config.toml
n_layer = 8
d_model = 256
n_experts = 80
experts_per_token = 4
d_expert = 64
d_shared_expert = 0
activation = "swiglu"
moe_layers = [1, 2, 3, 4, 5, 6, 7]
router_score = "softmax"
normalize_top_k = true
routed_scale = 2.0
balance_loss = 0.00232
balance_bias = false
router_z_loss = 0.0001
n_groups = 4
groups_per_token = 1
init_std_router = 0.0318
lr_router = 0.000206
vocab_size = 16384
norm = "rmsnorm"
norm_eps = 1e-06
tie_embeddings = false
optimizer = "soap_variant"
lr = 0.00506
beta1 = 0.95
beta2 = 0.95
grad_clip = 2.0
batch_tokens = [32768, 65536]
seq_len = 256
train_tokens = 240100000
steps = 4892
dataset = "wikipedia_en"
Below are experts of layer 5 (counted from 0) of a mixture-of-experts language model. Rows are named router (the router's row for the expert), gate (a neuron's input weights, with its number), up (a neuron's input weights, with its number) and show model dimensions 64-127. Each number is 50 + 10 x the weight over its row's rms, rounded and kept within 0 to 99.
Before each expert's rows: a language model's description of what the expert responds to. This comes from a sample of Wikipedia text that the model never trained on.

# expert 37
Section headings and field labels like See also, Area served, Total length:, ==Reception==, and Ret-rie-ved in citations.
router:47 31 60 52 51 39 49 48 62 52 48 39 39 60 49 50 49 49 42 28 57 53 30 63 49 47 57 47 58 37 57 56 57 30 74 49 28 57 31 50 61 38 42 54 33 48 28 41 49 42 43 59 60 67 54 58 52 48 46 45 54 44 56 52
gate0:38 52 58 52 55 64 66 36 37 50 44 59 41 55 39 55 56 54 52 52 42 45 41 65 41 60 49 58 56 46 30 48 45 35 33 46 61 44 43 52 57 37 40 53 49 53 52 37 42 44 37 51 63 66 59 42 44 54 74 50 55 64 50 43
up0:48 45 55 49 41 46 45 50 62 64 38 56 59 39 46 60 46 51 59 44 45 33 36 69 44 55 34 48 64 39 28 52 58 43 60 42 49 32 51 42 56 17 32 57 63 58 57 60 45 73 36 48 52 31 42 61 48 60 43 52 54 56 63 46
gate1:49 49 76 43 54 22 49 51 75 38 58 54 59 60 38 41 52 52 54 44 52 45 30 53 56 41 47 62 52 52 38 54 68 51 56 49 50 46 45 56 51 38 53 41 44 46 48 61 37 50 59 49 58 48 36 60 55 55 51 38 56 55 47 32
up1:52 47 45 50 45 56 47 61 60 61 39 42 45 41 53 57 55 50 46 33 55 28 52 71 43 50 51 50 52 42 38 50 51 39 54 43 49 46 62 54 55 68 52 54 43 47 62 51 53 51 61 46 37 43 55 48 48 33 47 39 48 49 39 44
gate2:32 35 73 50 41 57 76 64 62 48 47 42 44 53 58 42 52 57 46 53 56 49 35 49 56 49 43 49 27 30 32 73 67 62 45 51 44 44 39 43 43 58 54 42 41 77 53 56 53 64 40 66 46 38 40 60 46 49 30 53 56 52 48 40
up2:40 47 52 32 57 53 50 40 41 39 39 48 52 37 57 37 48 56 73 53 28 63 31 61 45 65 47 56 55 71 44 48 33 42 45 44 43 53 47 38 50 36 33 67 37 44 71 69 68 30 40 56 54 29 48 25 47 42 52 38 50 46 40 59
gate3:60 37 56 37 37 50 30 30 65 56 61 53 42 57 56 54 42 58 58 38 57 44 49 59 58 37 49 51 49 33 47 52 48 54 60 30 33 51 39 56 62 56 52 61 47 57 44 49 52 48 50 43 53 51 52 56 64 59 60 44 56 56 45 47
up3:41 58 67 62 53 56 58 51 44 62 46 58 54 53 48 58 48 62 47 62 50 50 47 64 72 49 61 55 56 69 60 47 30 54 46 38 61 50 46 52 35 53 61 49 49 67 64 43 51 43 62 55 41 51 56 52 57 48 49 23 53 60 38 63
gate4:50 49 57 56 49 54 52 40 56 52 40 47 54 54 57 67 65 46 62 70 48 62 34 56 44 58 49 66 49 54 34 57 50 30 54 51 68 58 42 34 51 51 48 57 33 40 36 50 54 50 53 58 40 56 59 45 51 36 55 48 48 41 62 46
up4:62 38 39 61 62 64 62 58 42 52 41 60 66 50 49 59 55 65 37 67 48 53 48 57 35 65 44 46 27 62 55 57 48 24 52 49 75 48 40 57 59 39 57 38 74 57 64 42 37 47 49 57 61 45 54 54 58 50 65 33 57 31 52 49
gate5:50 40 57 43 66 52 49 40 53 56 58 57 43 36 43 62 55 52 45 45 60 48 35 48 56 54 47 66 56 55 40 55 57 62 41 38 61 61 25 49 67 39 45 49 15 52 35 37 43 61 39 65 52 60 54 47 31 34 63 50 56 47 52 46
up5:48 45 66 49 34 54 35 70 59 45 51 49 41 46 42 66 40 39 33 64 56 64 39 56 63 45 29 53 49 58 53 56 41 61 40 46 50 55 35 47 44 44 28 72 42 59 54 49 44 37 55 48 43 55 37 54 41 47 58 49 41 56 60 52

# expert 29
First token of a sentence or table row in sports and plot narratives, such as The after a period, or a leading pipe.
router:41 36 48 45 58 35 67 63 41 56 32 53 44 42 40 44 40 39 63 41 60 38 60 58 47 55 45 57 47 37 41 51 67 49 69 52 52 34 59 43 41 45 42 46 48 48 46 49 52 68 44 63 47 48 57 51 54 48 63 41 61 54 48 33
gate0:49 54 52 51 37 58 37 53 50 52 42 45 48 46 51 47 52 52 51 51 50 32 58 49 40 40 55 44 70 36 32 44 33 54 50 40 61 62 55 47 39 47 74 45 71 50 40 54 60 44 41 47 57 55 60 59 47 36 63 50 61 58 52 53
up0:51 56 50 38 50 62 29 50 63 51 54 59 33 56 41 86 42 49 49 52 46 64 61 61 39 52 39 47 53 23 44 54 55 45 39 45 49 53 62 47 58 56 30 53 48 65 52 28 56 43 42 31 61 56 40 66 41 52 61 51 41 62 45 33
gate1:45 50 61 44 47 58 51 49 61 43 44 67 48 55 44 45 60 61 71 41 44 44 37 52 33 48 30 59 50 40 40 38 53 65 54 51 44 62 41 48 43 46 50 64 51 36 54 47 55 56 39 62 55 33 38 41 45 38 80 46 49 29 54 46
up1:62 60 25 50 66 56 30 51 51 48 37 61 52 29 46 36 42 52 34 52 38 44 68 52 69 47 50 52 50 50 47 53 49 56 56 65 45 43 58 38 31 42 58 48 49 59 32 39 50 39 42 43 62 62 57 50 62 66 48 51 57 61 51 39
gate2:42 43 34 38 49 53 40 52 52 68 45 57 59 42 55 38 48 46 50 43 65 58 52 61 56 46 60 36 49 58 50 45 43 71 45 49 33 62 50 58 61 55 49 54 33 62 23 46 59 58 64 23 49 53 59 64 60 40 59 48 48 59 48 50
up2:44 56 63 49 46 26 47 58 34 58 46 50 58 42 44 49 49 59 66 47 44 53 38 47 49 54 50 44 61 51 44 51 53 32 69 48 53 62 65 55 38 34 62 45 49 51 59 38 42 50 50 36 49 48 50 70 46 47 62 60 37 48 39 40
gate3:41 46 69 44 53 55 52 48 40 54 53 48 44 47 45 56 44 55 42 50 63 58 48 38 47 40 35 57 41 48 33 48 38 62 42 58 62 27 39 52 57 61 46 49 41 71 33 63 40 46 50 39 48 45 51 42 51 52 48 38 47 66 64 44
up3:52 59 52 65 44 47 66 34 44 62 52 42 60 55 45 50 64 41 34 54 50 53 39 44 62 71 57 48 53 48 61 45 64 51 57 58 41 60 57 44 27 55 44 52 60 45 65 38 70 54 47 56 54 57 59 50 66 66 76 62 53 35 24 58
gate4:37 50 63 46 37 53 32 47 55 52 44 52 57 63 39 49 38 50 64 45 63 30 48 45 66 44 40 72 39 28 38 47 44 52 52 28 30 37 39 55 39 60 54 45 21 41 47 41 72 56 48 56 50 43 50 56 44 44 59 70 51 52 50 48
up4:61 47 36 50 37 59 57 50 45 47 43 58 42 49 35 58 65 52 42 42 60 87 38 51 29 48 39 46 68 54 60 44 74 51 49 75 59 65 62 46 52 50 51 37 59 40 50 49 47 46 54 47 41 48 62 30 60 62 34 43 60 54 41 40
gate5:51 52 41 60 54 71 44 55 56 37 44 42 48 63 46 58 55 44 61 50 43 51 67 42 47 53 63 54 46 44 49 52 47 39 53 36 54 46 64 33 70 64 49 43 53 55 70 48 59 40 56 68 61 48 59 49 55 31 50 35 41 44 56 47
up5:33 45 53 72 45 46 54 71 38 47 48 60 48 52 43 51 54 59 47 52 57 51 59 55 55 51 36 67 47 44 65 41 41 41 30 70 47 55 52 67 43 45 46 54 35 62 40 40 52 57 41 43 43 61 50 46 37 58 44 59 58 56 45 50

# expert 63
Colons and codes in protein, taxonomy and database infoboxes, e.g. InterPro:, Kingdom:, Animalia, mRNA, DNA.
router:50 38 55 52 51 24 48 71 54 70 41 41 48 41 54 48 63 64 51 47 64 47 54 63 37 56 53 31 52 31 64 51 48 36 62 55 50 42 48 38 41 63 46 39 45 64 61 41 51 42 46 49 50 48 53 65 49 50 55 35 43 53 62 54
gate3:65 49 49 41 44 50 39 57 51 42 55 55 41 45 38 38 51 57 61 48 41 40 47 50 50 60 67 51 37 53 46 37 69 37 36 58 55 47 52 50 65 35 59 43 45 55 38 40 50 51 49 69 60 42 71 47 56 56 59 55 52 70 56 55
up3:50 35 64 56 41 67 56 64 42 68 39 55 64 45 49 41 52 55 37 60 25 87 48 47 44 42 36 73 69 39 59 35 49 35 43 64 41 49 43 56 49 36 40 47 49 60 39 52 56 56 48 42 43 50 36 38 56 48 52 60 55 53 29 44
gate4:53 49 47 38 53 47 28 70 31 41 36 30 47 63 43 36 33 51 58 24 63 51 47 62 49 56 49 46 71 45 47 39 40 35 55 50 54 38 51 50 46 50 40 36 33 62 53 45 39 56 52 71 63 58 52 66 62 36 42 55 60 63 47 52
up4:50 59 48 54 49 57 58 35 65 54 54 74 47 51 56 48 65 31 40 70 30 55 44 32 59 42 42 60 36 59 48 58 63 58 37 66 50 56 48 48 55 46 61 63 61 43 57 60 50 49 51 51 51 41 46 36 50 48 59 47 41 39 34 48
gate5:68 53 47 56 51 41 72 62 41 66 27 42 52 52 53 48 45 47 50 43 39 45 46 46 47 58 49 32 54 50 48 39 55 53 63 57 47 52 46 51 43 49 38 58 42 59 36 50 48 63 51 43 49 60 50 45 47 49 47 54 56 50 88 53
up5:56 56 26 53 36 56 53 54 67 49 51 46 40 45 61 58 48 51 45 48 49 56 68 52 75 46 52 64 57 62 57 62 51 62 32 49 50 34 56 55 73 50 58 49 51 38 65 45 41 50 62 53 62 55 60 54 69 52 44 51 54 39 38 52
gate6:50 43 45 47 47 30 47 66 47 58 56 54 51 58 64 16 50 52 68 57 48 50 31 40 61 55 54 67 55 50 52 35 37 36 60 37 33 38 62 45 59 58 49 43 38 59 50 47 60 45 40 63 56 46 50 61 48 49 27 63 46 70 59 42
up6:39 38 36 44 41 42 53 50 51 51 51 59 47 41 44 46 61 27 47 43 35 44 35 52 63 29 53 60 34 25 53 48 55 59 69 41 56 51 50 48 48 51 46 28 36 61 49 32 60 58 37 47 35 42 32 49 64 41 48 61 40 45 49 57
gate7:54 48 55 47 52 52 64 33 57 47 46 41 42 52 47 57 69 48 52 37 52 53 49 37 48 36 56 37 48 37 29 52 53 49 56 58 55 53 57 43 53 63 47 37 40 55 58 41 57 49 55 56 54 42 62 66 50 54 36 53 47 48 48 46
up7:37 42 65 55 51 56 56 46 45 51 46 65 41 55 59 49 68 59 43 54 31 36 72 76 70 57 59 66 41 67 55 37 43 37 39 39 48 34 45 49 55 49 34 61 62 37 38 33 43 63 39 40 60 49 45 61 45 39 53 34 52 62 59 57
gate8:51 50 64 58 64 32 50 58 47 48 57 39 39 62 44 39 58 66 46 47 50 46 58 61 53 38 83 58 68 56 63 43 45 45 44 50 57 46 60 38 40 46 59 41 36 53 42 55 32 52 41 62 49 65 46 44 51 59 50 59 53 55 58 55
up8:54 59 49 47 50 44 42 52 57 46 66 48 32 55 49 52 32 50 46 42 47 64 50 47 48 39 46 49 60 66 44 31 40 36 38 66 30 39 46 49 59 56 42 55 34 52 56 43 50 53 41 51 43 81 65 48 53 57 66 58 46 44 55 69

# expert 1
Prepositions like in, of, on, off after a noun or verb, plus inner word pieces in biology or science terms (prostag-land-ins, low-land, subt-ropical).
router:59 29 47 44 45 45 40 63 53 59 41 65 46 44 55 41 43 69 56 41 36 43 60 66 42 43 67 37 64 45 51 54 44 57 61 49 50 48 53 37 59 57 54 48 43 57 42 47 44 41 66 46 60 46 54 27 51 42 73 39 60 54 36 54
gate2:45 23 45 67 46 52 58 66 46 45 35 33 35 56 37 54 58 55 39 52 55 57 46 57 34 57 45 66 59 44 36 40 48 49 58 59 59 61 36 52 49 54 31 53 42 78 42 39 33 36 42 55 54 52 47 59 50 56 56 38 59 34 45 42
up2:52 22 28 50 48 42 48 66 44 44 39 66 51 45 58 46 57 45 32 53 55 62 43 57 53 64 38 50 49 62 40 49 51 55 54 54 33 45 66 51 50 53 50 58 61 75 53 54 45 42 46 42 48 51 50 52 66 64 47 56 44 43 48 53
gate3:52 50 61 53 33 32 39 59 42 50 40 51 67 55 57 42 37 55 43 49 47 59 34 45 47 35 49 49 46 57 48 37 47 51 65 33 57 71 54 60 41 61 51 48 43 60 48 47 45 51 47 42 59 65 46 48 53 61 59 58 48 44 35 40
up3:23 57 51 56 58 55 59 31 58 37 60 38 48 50 46 66 59 46 49 61 60 43 52 28 54 47 41 62 61 54 44 73 53 70 44 72 51 45 57 52 59 41 69 53 48 54 42 61 58 48 39 40 45 49 53 49 54 41 41 49 42 50 61 55
gate4:56 37 46 69 44 41 59 35 42 41 32 39 68 59 43 55 45 56 36 52 50 70 38 64 30 57 52 57 58 67 41 42 50 39 47 61 53 44 51 36 52 60 55 50 22 38 29 51 50 36 58 47 42 47 52 41 37 51 56 53 60 36 39 29
up4:43 61 42 67 46 52 54 56 50 60 51 34 60 50 52 31 50 56 47 64 49 44 55 37 59 50 59 50 40 50 59 32 58 42 57 73 64 35 45 47 57 54 62 50 44 31 59 49 46 61 62 63 51 44 46 44 51 54 64 55 41 53 58 49
gate5:63 46 41 60 41 66 51 49 45 39 48 62 54 49 44 36 49 63 44 47 37 55 56 56 59 36 59 48 54 41 52 36 48 30 59 63 49 44 39 66 52 54 46 35 38 62 56 43 49 36 57 40 46 33 52 59 55 42 59 63 54 45 50 49
up5:39 30 62 56 45 61 46 53 47 46 38 49 27 54 44 58 43 49 56 48 61 54 67 57 64 42 48 42 44 41 52 42 54 51 56 63 53 48 48 55 55 49 34 61 56 67 49 47 51 54 56 51 69 53 44 43 49 50 50 60 63 38 49 37
gate6:65 45 49 46 54 50 46 57 47 66 53 53 33 38 46 40 56 48 67 46 54 54 51 46 35 56 68 59 59 66 40 53 52 49 53 38 45 55 49 53 42 45 43 64 42 51 43 47 54 62 57 39 41 41 44 64 38 46 38 57 55 55 66 51
up6:58 50 48 60 47 65 45 49 53 49 53 44 51 51 66 67 41 57 36 59 57 50 49 75 57 49 52 34 45 55 30 48 39 55 67 58 51 50 46 55 65 58 49 68 33 40 31 63 51 60 52 46 44 50 50 43 38 63 63 55 59 69 70 56
gate7:49 51 63 54 41 58 52 62 48 65 41 31 57 59 47 48 57 64 43 60 47 63 62 60 29 48 71 54 72 46 41 47 56 39 51 65 47 60 39 52 43 48 39 62 52 55 45 41 52 47 26 50 62 47 31 43 37 41 79 49 62 44 27 51
up7:58 61 41 59 53 47 57 51 35 49 46 58 26 38 55 46 45 40 54 45 57 48 58 41 62 56 56 59 59 47 52 63 41 56 57 43 50 48 57 71 35 53 58 68 60 45 55 43 36 42 62 45 63 44 44 36 57 58 41 37 65 34 52 36

# expert 23
Middle syllables of non-English place and personal names, such as Szcz-ec-in, Tim-i-șoara, Lum-ec-a, often in lists or tables.
router:52 45 70 48 69 46 57 50 55 65 45 57 46 34 36 53 55 70 59 35 49 41 47 53 43 49 49 41 56 53 46 44 55 44 51 56 41 42 33 63 43 50 47 51 58 56 28 38 61 48 57 72 61 53 65 33 58 53 46 44 67 52 61 38
gate0:28 45 32 64 44 52 39 46 54 51 39 67 54 38 43 45 65 51 59 40 70 49 51 30 51 61 51 50 60 52 46 59 68 46 57 72 49 46 48 26 42 53 37 61 64 51 57 47 55 40 53 49 44 45 39 54 49 29 45 50 66 41 57 31
up0:58 49 50 60 46 48 62 30 57 55 64 50 54 52 60 53 46 29 44 38 56 49 38 36 52 56 53 39 58 41 58 39 52 51 51 40 49 53 56 45 59 55 50 44 37 36 54 41 51 59 37 72 61 47 52 45 55 50 42 54 40 25 47 35
gate1:49 47 50 51 55 58 60 64 55 43 52 49 46 51 59 59 56 37 69 51 59 45 74 57 53 53 53 44 65 47 67 59 48 52 60 50 77 43 47 54 54 65 53 39 39 55 48 43 57 31 65 38 61 54 58 56 41 69 44 53 57 67 61 54
up1:52 63 49 40 47 47 35 43 28 57 45 48 56 52 52 49 55 44 49 41 37 59 35 32 62 38 45 48 46 49 60 59 52 44 40 37 36 45 39 47 67 41 52 49 41 46 61 58 31 53 43 56 59 27 54 38 44 42 46 53 55 52 49 46
gate2:58 44 57 53 53 45 49 31 58 64 49 47 29 46 37 64 55 54 46 55 44 47 40 38 42 34 49 44 39 40 34 59 35 54 64 43 60 34 39 57 58 59 42 62 46 42 48 44 59 48 41 54 49 50 44 36 44 58 53 63 57 55 50 51
up2:44 53 56 51 53 50 42 27 52 68 64 36 31 50 65 46 64 55 40 53 57 57 47 39 43 39 39 59 41 58 39 43 38 72 50 40 38 30 34 48 57 41 27 63 46 43 41 39 53 58 44 47 64 60 48 29 59 45 42 53 42 52 48 39
gate3:63 24 63 56 37 39 74 64 39 67 52 47 41 41 57 42 54 58 49 52 69 69 64 69 43 56 63 47 50 58 55 63 39 40 52 53 31 53 58 38 71 35 48 54 47 61 54 61 40 44 45 51 54 55 25 41 40 44 43 51 51 56 61 43
up3:42 34 72 50 40 47 61 68 54 62 46 51 46 40 48 41 58 58 48 45 53 61 47 57 55 54 49 57 48 55 54 50 46 40 50 56 40 50 40 47 62 32 40 67 64 75 56 44 36 52 43 45 50 49 17 58 66 50 56 65 53 51 39 35
gate4:49 36 54 53 53 45 36 38 56 49 37 57 58 41 49 52 33 43 53 33 52 48 52 32 49 55 33 53 61 28 35 44 56 54 37 58 53 38 52 50 54 40 48 44 56 59 58 48 59 67 54 57 65 24 44 45 51 47 46 32 52 35 49 40
up4:43 46 71 48 58 60 51 43 38 51 60 44 47 62 56 56 84 52 54 58 47 60 52 56 50 32 61 48 69 55 53 52 37 32 44 48 46 47 31 50 57 51 40 69 58 37 46 60 45 53 36 56 37 50 39 60 50 51 50 61 48 59 51 56
gate5:25 46 49 50 51 45 59 62 52 55 52 59 50 57 50 52 59 58 64 54 65 45 39 55 52 50 55 49 55 53 52 33 39 39 60 60 40 34 58 60 49 62 49 54 40 63 49 44 34 58 54 56 58 59 49 26 44 29 60 55 62 38 61 50
up5:48 41 48 38 44 31 51 46 52 36 44 53 43 56 38 44 48 48 56 42 47 63 35 68 43 31 51 47 60 37 41 66 46 53 55 51 61 51 60 59 62 38 49 42 64 63 49 49 52 36 23 63 35 47 49 44 62 49 47 55 49 58 49 40

# expert 54
Pieces of Slavic, Thai or Japanese words, plus commas and "and" inside lists of places, as in Chile, Oświęcim, Kyrgyz.
router:42 39 67 54 56 36 37 50 41 36 42 45 60 56 43 49 42 47 65 36 55 62 57 69 36 61 70 25 62 46 58 61 53 49 59 57 55 38 39 41 52 47 57 46 60 65 50 36 49 43 60 35 49 43 54 52 43 41 62 54 63 55 60 52
gate3:57 33 55 65 55 45 39 64 49 51 58 53 33 66 45 34 55 65 57 37 49 52 46 47 43 48 36 55 61 57 59 46 37 51 66 54 45 55 55 55 48 60 54 44 49 47 47 31 30 37 64 60 49 64 49 37 44 34 54 58 39 50 62 34
up3:57 43 46 46 33 53 44 66 47 48 59 43 61 58 61 49 40 63 48 47 51 62 52 58 53 56 44 64 64 58 73 44 54 44 45 41 41 40 56 53 54 56 60 48 52 45 47 36 44 45 52 64 51 50 62 26 32 32 51 76 42 58 53 49
gate4:55 30 55 54 38 51 61 51 50 63 46 56 67 37 49 43 42 70 74 52 71 61 53 47 28 45 59 63 59 59 62 38 27 28 47 50 45 45 50 40 49 42 45 59 49 61 27 50 63 41 48 61 44 51 54 46 50 41 47 53 64 54 59 59
up4:68 45 46 51 58 58 35 45 70 66 52 32 43 53 57 55 63 43 32 54 31 43 67 27 40 51 56 30 69 44 50 54 64 55 45 42 45 57 41 50 73 64 62 34 35 65 47 58 43 44 73 37 48 58 40 41 54 54 40 49 50 42 44 43
gate5:51 56 66 58 50 54 47 58 48 75 50 46 56 67 64 47 40 48 61 43 32 39 52 47 53 39 60 38 59 49 47 35 48 42 51 53 54 46 38 57 47 40 59 55 49 48 40 64 50 50 59 71 54 43 69 28 41 50 54 46 41 58 39 48
up5:52 47 49 55 44 59 58 60 62 44 53 36 53 44 60 38 51 40 36 55 63 55 61 39 46 55 71 47 52 42 60 51 45 60 53 54 31 44 48 41 54 43 42 34 39 60 49 35 24 45 46 54 43 38 62 55 68 47 51 64 56 68 37 44
gate6:49 48 67 39 40 73 44 60 47 56 47 29 49 61 43 56 43 42 47 54 73 60 66 53 51 50 69 41 49 37 46 30 55 66 60 62 53 70 53 34 68 67 45 56 39 45 45 60 52 39 55 48 60 54 58 40 39 61 52 67 67 54 42 50
up6:44 69 52 45 51 43 52 63 37 53 50 39 53 58 44 45 40 55 50 52 59 52 59 64 61 40 44 43 40 40 45 33 44 53 49 56 43 57 46 43 56 74 44 58 40 34 44 46 39 43 58 42 49 40 64 34 60 56 54 58 69 54 54 54
gate7:54 50 57 46 52 52 34 38 48 32 47 40 66 45 51 49 38 63 54 44 33 31 52 40 49 38 53 44 70 60 41 53 44 64 61 53 48 55 45 40 62 55 56 43 47 59 37 51 47 45 52 51 46 58 53 33 41 58 67 45 39 56 42 53
up7:58 47 48 17 62 49 48 41 46 34 51 44 76 34 53 57 35 53 46 50 38 41 27 52 42 44 36 29 61 71 44 70 56 65 66 73 62 59 40 51 51 50 62 56 43 57 45 57 46 48 60 67 43 71 55 50 58 69 46 46 52 67 46 54
gate8:37 44 50 53 53 69 57 49 41 49 51 48 68 28 40 44 47 64 40 42 35 42 43 52 40 34 72 36 56 36 52 29 45 78 60 45 65 40 43 47 48 52 37 57 53 44 54 46 78 47 48 51 47 52 59 58 49 55 49 57 42 68 45 42
up8:55 56 65 50 45 42 39 51 69 59 52 44 38 77 52 67 57 42 46 58 67 54 49 36 54 77 33 72 39 59 43 64 51 15 37 52 41 61 48 55 45 49 60 27 52 46 22 44 40 43 45 44 53 50 49 45 41 52 58 35 47 36 43 60

# expert 21
Forms of be and temporal conjunctions after he or who in biographies, e.g. was, is, became, while, when.
router:50 53 43 50 47 52 40 53 46 61 23 32 57 46 44 33 60 53 55 42 40 58 41 39 56 53 75 70 30 33 42 33 37 52 61 47 53 50 55 38 40 41 59 46 39 52 51 41 70 58 34 61 52 41 42 43 39 48 63 36 64 38 31 47
gate2:59 42 44 37 48 42 62 38 52 37 35 46 54 52 50 67 57 43 57 57 64 62 70 39 48 45 67 52 59 47 53 45 63 32 64 52 35 49 48 55 56 52 56 51 45 47 48 51 52 47 29 61 51 64 55 43 45 50 51 37 48 55 54 40
up2:27 66 67 34 39 46 41 65 54 49 47 57 71 56 49 42 58 58 47 43 69 58 37 68 61 48 49 59 68 49 54 48 52 61 56 48 65 45 46 57 51 53 49 56 72 41 59 44 66 51 61 47 44 50 60 55 49 71 50 61 41 33 41 46
gate3:58 46 50 51 55 46 39 52 41 41 34 51 50 45 58 44 51 62 55 57 51 30 57 32 60 50 51 49 41 39 36 56 48 53 43 25 73 58 34 44 38 58 60 52 38 45 56 52 51 36 54 63 55 54 50 74 32 50 66 45 42 56 55 38
up3:46 35 67 50 40 47 71 61 46 42 55 50 28 36 42 50 53 72 51 44 51 44 41 50 45 41 37 61 64 50 52 61 54 45 63 69 45 53 34 37 40 41 34 49 51 59 48 57 43 40 33 42 43 55 42 43 57 47 45 50 45 53 61 63
gate4:47 57 50 49 63 51 53 24 40 43 37 38 69 47 37 53 42 42 53 38 45 59 48 36 39 48 60 57 43 57 48 45 59 43 59 26 50 41 58 45 38 40 46 46 43 46 55 57 64 66 44 74 37 28 55 39 56 60 64 45 52 53 50 45
up4:70 57 53 62 56 59 59 63 44 53 61 51 81 39 45 52 49 50 47 53 51 45 51 44 46 51 47 51 70 42 64 51 48 52 70 44 49 58 53 63 67 66 66 49 52 42 52 56 44 57 58 63 43 64 45 34 52 64 68 50 42 60 37 57
gate5:57 49 49 52 32 61 54 47 41 56 46 60 33 45 54 54 58 57 67 39 51 51 50 56 40 45 59 45 51 34 37 41 42 39 53 34 50 48 53 55 40 51 38 56 30 49 61 42 53 42 62 68 50 49 46 45 46 35 69 49 78 48 59 37
up5:50 41 55 53 60 33 58 37 49 36 42 50 48 56 65 62 52 65 38 56 60 60 64 40 73 56 53 70 59 60 49 63 37 45 52 58 40 39 33 54 53 54 49 42 65 58 51 37 47 56 37 39 41 69 48 49 58 48 30 60 38 63 60 55
gate6:40 37 42 37 38 30 65 48 53 38 54 47 65 35 49 48 56 65 52 55 50 51 61 45 47 73 58 55 54 43 37 42 40 34 36 54 54 40 44 48 48 44 58 53 34 49 44 60 57 60 44 36 56 39 54 54 59 52 68 66 47 67 59 47
up6:48 48 65 62 53 73 61 56 38 58 58 69 56 42 52 54 49 54 44 54 30 52 55 41 60 55 32 36 52 64 47 71 49 60 53 41 60 58 43 57 75 49 40 41 41 57 47 31 43 45 27 45 58 48 43 64 71 54 50 48 46 51 36 52
gate7:51 41 37 42 48 56 60 62 48 65 40 53 47 67 36 47 53 35 59 41 50 39 47 44 44 21 33 52 37 49 48 62 62 46 51 53 52 61 59 60 44 37 52 39 52 47 42 52 70 59 61 60 50 59 50 25 66 45 39 47 54 46 51 46
up7:77 39 53 58 36 60 49 63 30 55 41 39 46 54 60 45 38 49 38 60 56 48 54 31 42 49 38 43 55 41 44 49 55 67 55 54 42 60 50 67 46 49 45 50 72 58 70 51 56 55 77 45 40 48 55 55 41 60 55 50 48 32 56 43

# expert 30
"was" or "is" right after a person's name at the start of biography sections, as in "Palmer was born"; also "(born", "graduated".
router:49 32 41 42 42 38 23 43 50 72 43 49 37 45 40 47 49 44 43 37 50 44 54 63 49 57 53 54 46 40 18 50 60 47 53 52 52 45 44 44 42 45 34 41 46 62 45 34 49 57 66 50 68 48 47 43 57 38 39 38 55 46 47 37
gate2:56 47 52 73 47 36 40 49 45 51 26 48 53 61 54 49 39 62 53 40 51 47 52 59 47 53 52 49 56 38 47 34 71 43 65 52 48 54 53 49 55 67 44 41 50 52 48 40 40 55 47 51 48 60 37 59 35 54 66 56 59 52 26 53
up2:39 53 42 67 58 33 35 43 35 43 33 47 49 73 54 51 42 67 44 38 41 43 52 62 47 43 48 53 37 37 43 48 67 64 57 53 48 37 50 56 46 54 51 44 50 62 57 36 53 59 45 44 61 70 50 59 26 59 55 44 55 50 25 56
gate3:35 47 65 38 62 46 55 41 45 54 34 47 76 50 53 40 57 47 40 53 51 59 60 58 51 53 52 52 48 48 49 68 74 54 76 51 40 38 50 30 52 38 60 42 26 44 43 42 53 56 54 55 40 45 40 49 41 45 56 48 61 36 49 28
up3:50 39 66 38 42 54 53 36 54 59 48 52 54 63 55 49 59 36 37 47 33 57 62 35 50 53 54 45 51 64 35 49 59 32 52 69 52 62 44 48 56 29 65 45 55 41 62 75 54 59 56 54 45 39 53 63 62 61 53 29 46 59 52 43
gate4:43 46 29 54 53 36 49 50 45 47 44 75 53 46 38 49 71 54 51 50 46 56 67 52 32 51 55 57 52 40 50 47 56 44 67 45 63 51 44 48 54 43 56 60 30 36 54 57 55 53 50 56 42 41 48 47 64 49 57 35 44 48 56 45
up4:72 47 47 52 54 49 53 48 54 38 66 32 68 48 65 46 53 33 52 55 37 48 41 52 49 54 66 49 61 59 56 47 43 59 38 37 30 40 37 49 38 44 70 37 45 68 56 39 39 53 46 40 45 47 49 52 57 39 67 49 37 58 44 51
gate5:57 42 38 56 50 63 65 37 49 41 46 41 59 46 57 41 55 51 51 34 55 49 46 50 45 76 52 67 46 25 53 26 48 58 58 37 43 43 39 52 52 46 31 37 33 60 63 54 58 48 60 49 45 43 61 60 40 52 39 65 42 46 42 55
up5:27 43 45 41 55 45 38 55 52 46 56 65 54 47 39 47 50 53 40 57 42 44 45 57 49 56 47 42 53 63 39 65 52 47 47 57 45 65 53 42 56 39 67 31 76 30 41 48 46 62 43 41 54 53 34 45 63 47 55 57 53 55 50 45
gate6:43 56 42 54 65 49 49 61 41 62 43 35 51 61 42 46 38 60 53 49 38 43 54 64 43 42 36 44 43 57 37 29 37 44 42 56 42 51 46 62 44 43 30 55 58 43 54 47 57 53 40 63 33 54 37 51 35 39 36 54 40 58 34 58
up6:55 56 56 61 33 37 66 72 45 54 57 60 58 60 59 46 61 64 72 74 54 48 57 65 58 57 52 40 39 55 39 68 56 54 51 47 58 40 51 46 56 47 61 75 60 51 61 53 53 33 49 50 62 22 64 61 55 66 48 50 56 55 53 62
gate7:55 45 46 58 65 55 50 57 57 47 27 58 34 45 53 49 44 43 42 45 63 45 48 46 45 50 42 73 54 21 52 54 58 61 54 59 50 30 43 58 58 56 48 60 41 48 30 46 42 49 29 60 63 43 64 43 53 53 49 48 59 43 66 41
up7:49 48 64 41 41 39 53 47 45 54 58 56 58 42 41 43 48 62 64 55 48 51 47 40 47 55 45 31 43 66 46 57 40 49 32 42 46 56 49 36 66 67 23 43 53 44 52 57 45 46 46 44 56 39 47 53 46 37 40 70 58 48 50 47